config.yaml
hidden_size: 256
d_expert: 512
d_shared_expert: 0
lr_router: 0.000302
norm_eps: 1e-05
rope_fraction: 0.5
init_std_qkv: 0.0353
init_std_down: 0.0505
learning_rate: 0.00713
lr_mult_up: 0.608
max_grad_norm: 1.0
decay_shape: "linear"
final_lr_fraction: 0.1
max_steps: 7877
Below are experts of layer 11 (counted from 0) of a mixture-of-experts language model. Rows are named router (the router's row for the expert), up (a neuron's input weights, with its number) and show model dimensions 224-255. Each number is 128 + 32 x the weight over its row's rms, rounded and kept within 0 to 255.
After each expert's rows: a language model's description of what the expert responds to. This comes from a sample of Wikipedia text that the model never trained on.

# expert 5
router [129 164 162 133 154 110 117 218 136 161 170 126  69 167 133 136 141 141 161 160 141 158 165 144 102 105 144 123 154 187 156 130]
up58 [139 112 118 144 116 160 134 185 146 116 137 140 134  95 116 156 142 171 148 112 121 144 180 121 119 144 127  86 137 123 127 135]
up59 [ 73  78 163 141 152 167 167 126 161 145 163  26 109 145 163  65 109  87 186 137 117  40 128 155 137 127 123 105 106 173  86 132]
up60 [104 144 105 101 143 153 159  85 120 105 122 144  77 133 122 107 103  95 157  93 134 127 102 135 159 122 157 176 185 156 171 138]
up61 [114 117  65  86 179 135 119 117 184  94 159 105 187 155 107 106 149 132 144 135 125 157 107 153 134 166 191 150 140 113 114 132]
up62 [133 111 113 126 127 146 141 107 127 123 110  48  76 128 156 186 105 172 114 167  95 140 116 159  69 122 161 117 176 137 139 114]
up63 [100 131 142  99 148 147 109 130 115 107 157  96 144 153 109 105 101 166  73  64 153 120  97 136 135  94 136 118 119 106  99 112]
up64 [ 81  77 165 129  72 158  70 144 130 162 107 152  66 128 162  58 109 111 122 149 134 148 136 135 161 147 181 170  46 119 132 180]
Quantifiers and numerals. Determiners and number words such as several, three, other, new, plus digits in number lists and coordinates, and CJK text bytes.

# expert 6
router [157  98 112 135 106 135  91 137 176 172 130 154  97 126  70  70 121 138 147 105  83 104 114 178 137 139 110 149 138 174 125 148]
up44 [128 113 132 156 159  77 157 102 102  96  89  90 110 103 166 140 108  97 153 155 154 160 143 101 132 110  98 118 116 103  90 103]
up45 [107  98  74  58 104 106 115 101  90  48  77  70 144 126 123  77 186 119  89 124  99 175 143 130  93 198  98 102 124 140 143 184]
up46 [144 105 130 107 148 129  97 127 156 142 146  95 147 167 115  91 153 143 102 223 170 147 129 153 103 127 169 183 162 138 148 138]
up47 [125 164 126 140 126  89 201  89 138 103 144 119 121  76  62 165 133 159 134  95 123 127 151 148 124 160 101 179 158 168 108 149]
up48 [117 157 121 165 143 145 115 130  89  76 144 136 124 131 146 172 136  75  78 114 154 164 143  93 164 159 115 112 165 114 154 117]
up49 [110 105 130  99 104 118 143 115  70 113 191 102 130 137 163 167 122 177 151 137 184 118 128 116  82 137 147 153 157 151 156 113]
up50 [ 64 112 165  84 182 116  51  61 149 205 161 107  68 176  96  85  92 167 102 181  84 120 165 155  93 125 172 106 121 157 102 167]
Verbs and possessives. Running-prose function words like was, is, were, his, their, and content nouns or verb stems after articles, such as shield, stock-ade.

# expert 2
router [116 101 156 109 151 115 114 161 183 161 174 177 114 107 135  81 150 145 103 121 171 144  90 122 145 149  80 175  85  98 115 131]
up44 [143 134 102 169 187 158 160 129 114 168  87 135 115 165 122 128  82 164 155 155 133 174 130 105 128 185  99 147 155 114 156 126]
up45 [122 144 123 114 101 207 157 136 134 102 102 134 133 167  65 185 143 100 119 135 146  99 114 104 118 172 142 165 141 146  79  93]
up46 [185 112 159 115 158 110 121 154 103 129 129 141 122 142 146 148  80 135  86 167 143 169 158 100 120 134 110 184 100 133 131 148]
up47 [102  79 130 148 120 136  94  89 117 183 158 155 107 136 114 158 194 146 159 171 143  99 120 221 134 126 176 116  96 102  74 123]
up48 [100 104 129 115 170 107 131 131  90 145 146 189 115 100 211 116  74 130 134  80 142 184 146 110 165 103 134 171 150 128 117 157]
up49 [110 132 132 177  84 113 113 119 145 106  68  90 113  88 125 124 123 126 113 164 141  75 154 126 114  80 138 179 118 178 180 116]
up50 [113 103 184 156 119 186 108 110 123 125 112 146  87 180 198 126  32  88 218 174 114  93 146 154 124 156  89 144 103  93 139 114]
Prepositions and connectors. Prepositions and commas such as with, at, from, by, between, of, plus mid-word fragments in names like Ever-ett, St-ranglers.

# expert 0
router [127 177 139 118 174 143 104 130 115 129 126 175 148 121 142 143 145  55  94 113 136 187 144 127  94  94 146 111 135 151 179 201]
up58 [125  55 125 165 115 161 134 126 144  69  92 152 141 140 149  82 151 154  81 144 132  83  93 123 132 127  81 156 124 121 176 131]
up59 [ 87 135  99  87 108 123 130 130 100 152  85 148 125 152 136  91 113  92 170 126 141 188 120 158 149 191 145  93  90 174 162 155]
up60 [ 95 111 140 155 116 147 131 152  94 102 150 167  86 141 205 123  84  73 132 150  72  99 105  99 142 104 131 142 163 208 156 135]
up61 [152 103  68 139 195 133 151 126 209  97 126 152 142 133 164 175 170  72 116  79 109 108 106 163 107 126 159 109 152  72 173 126]
up62 [168 113 128 172 111  97 143 176 156  66 157 175 175 136 163 131 168 136  97 143 126 162 135 130 118 130 173 181 118 152 103  55]
up63 [120 153 141 211 147 102  83  69 145  90  99 145  58 137 147 127 122 119 147 135 137 132 107 124 145 147 144 121 130 144 109  77]
up64 [141 152 122 129  94 114 119 124 164 137 158 126 177 136 131 192 150  84 169 146 168 116 160 117 116 169 201 110 114 128 195 135]
Proper name pieces. Pieces and continuations of personal and place names, often the second part of a name, e.g. Pasadena, Giovanni, Stubb, County.

# expert 1
router [160 123 164  70 138 109 104 160 108 133 200 165 100 127  84 121  89  52  96  97 120 103 116 118 101 123 124 182 208 101 149 177]
up58 [151  80 101 128 106  99 108 148 154  99 154 144 143  80 134 101 138 109 147 126  74  81 144 137 179 169 201 142 109  98 153 119]
up59 [134 122 139 135 101 150 177 133 174  47 115 123 113 149  93  76  53 212  96 103 117 100  64 148 143  90 130 178 107 129  96 127]
up60 [159  76 147 154  88 139 115 110 101 138 136 122 121 184 110 133  86 104 148 100 141  97 175 180  78  98 122 105 114 121 129  78]
up61 [159 153 194 127 141 144 154 106 127 103 138 144  59  94  97 159 140 143 108 158 153 159 100  76 125  93  92 192 139 140 118 172]
up62 [104  96  59  69  86 134 104 103 123 146 112 135 112 145 110  72 139  94 103 135  95  95 151 129  97 169 170 154 103 136 107 155]
up63 [123 126 140 107  63 113 173 192 131 169 152 141 108 113 111 154 188 155 151 127  64 115 151 137 124  92  85 187 168 146 146 123]
up64 [162  73 140 112 132  88 158 107 177 126 114 163 108 105 135 117 134 131  52  54 157 158  41  85  76 176 157 194  95 125 123 116]
Table and heading markup. Wiki table pipes, closing parentheses before pipes, heading equals signs, list dashes and infobox field labels like Capacity, characteristics.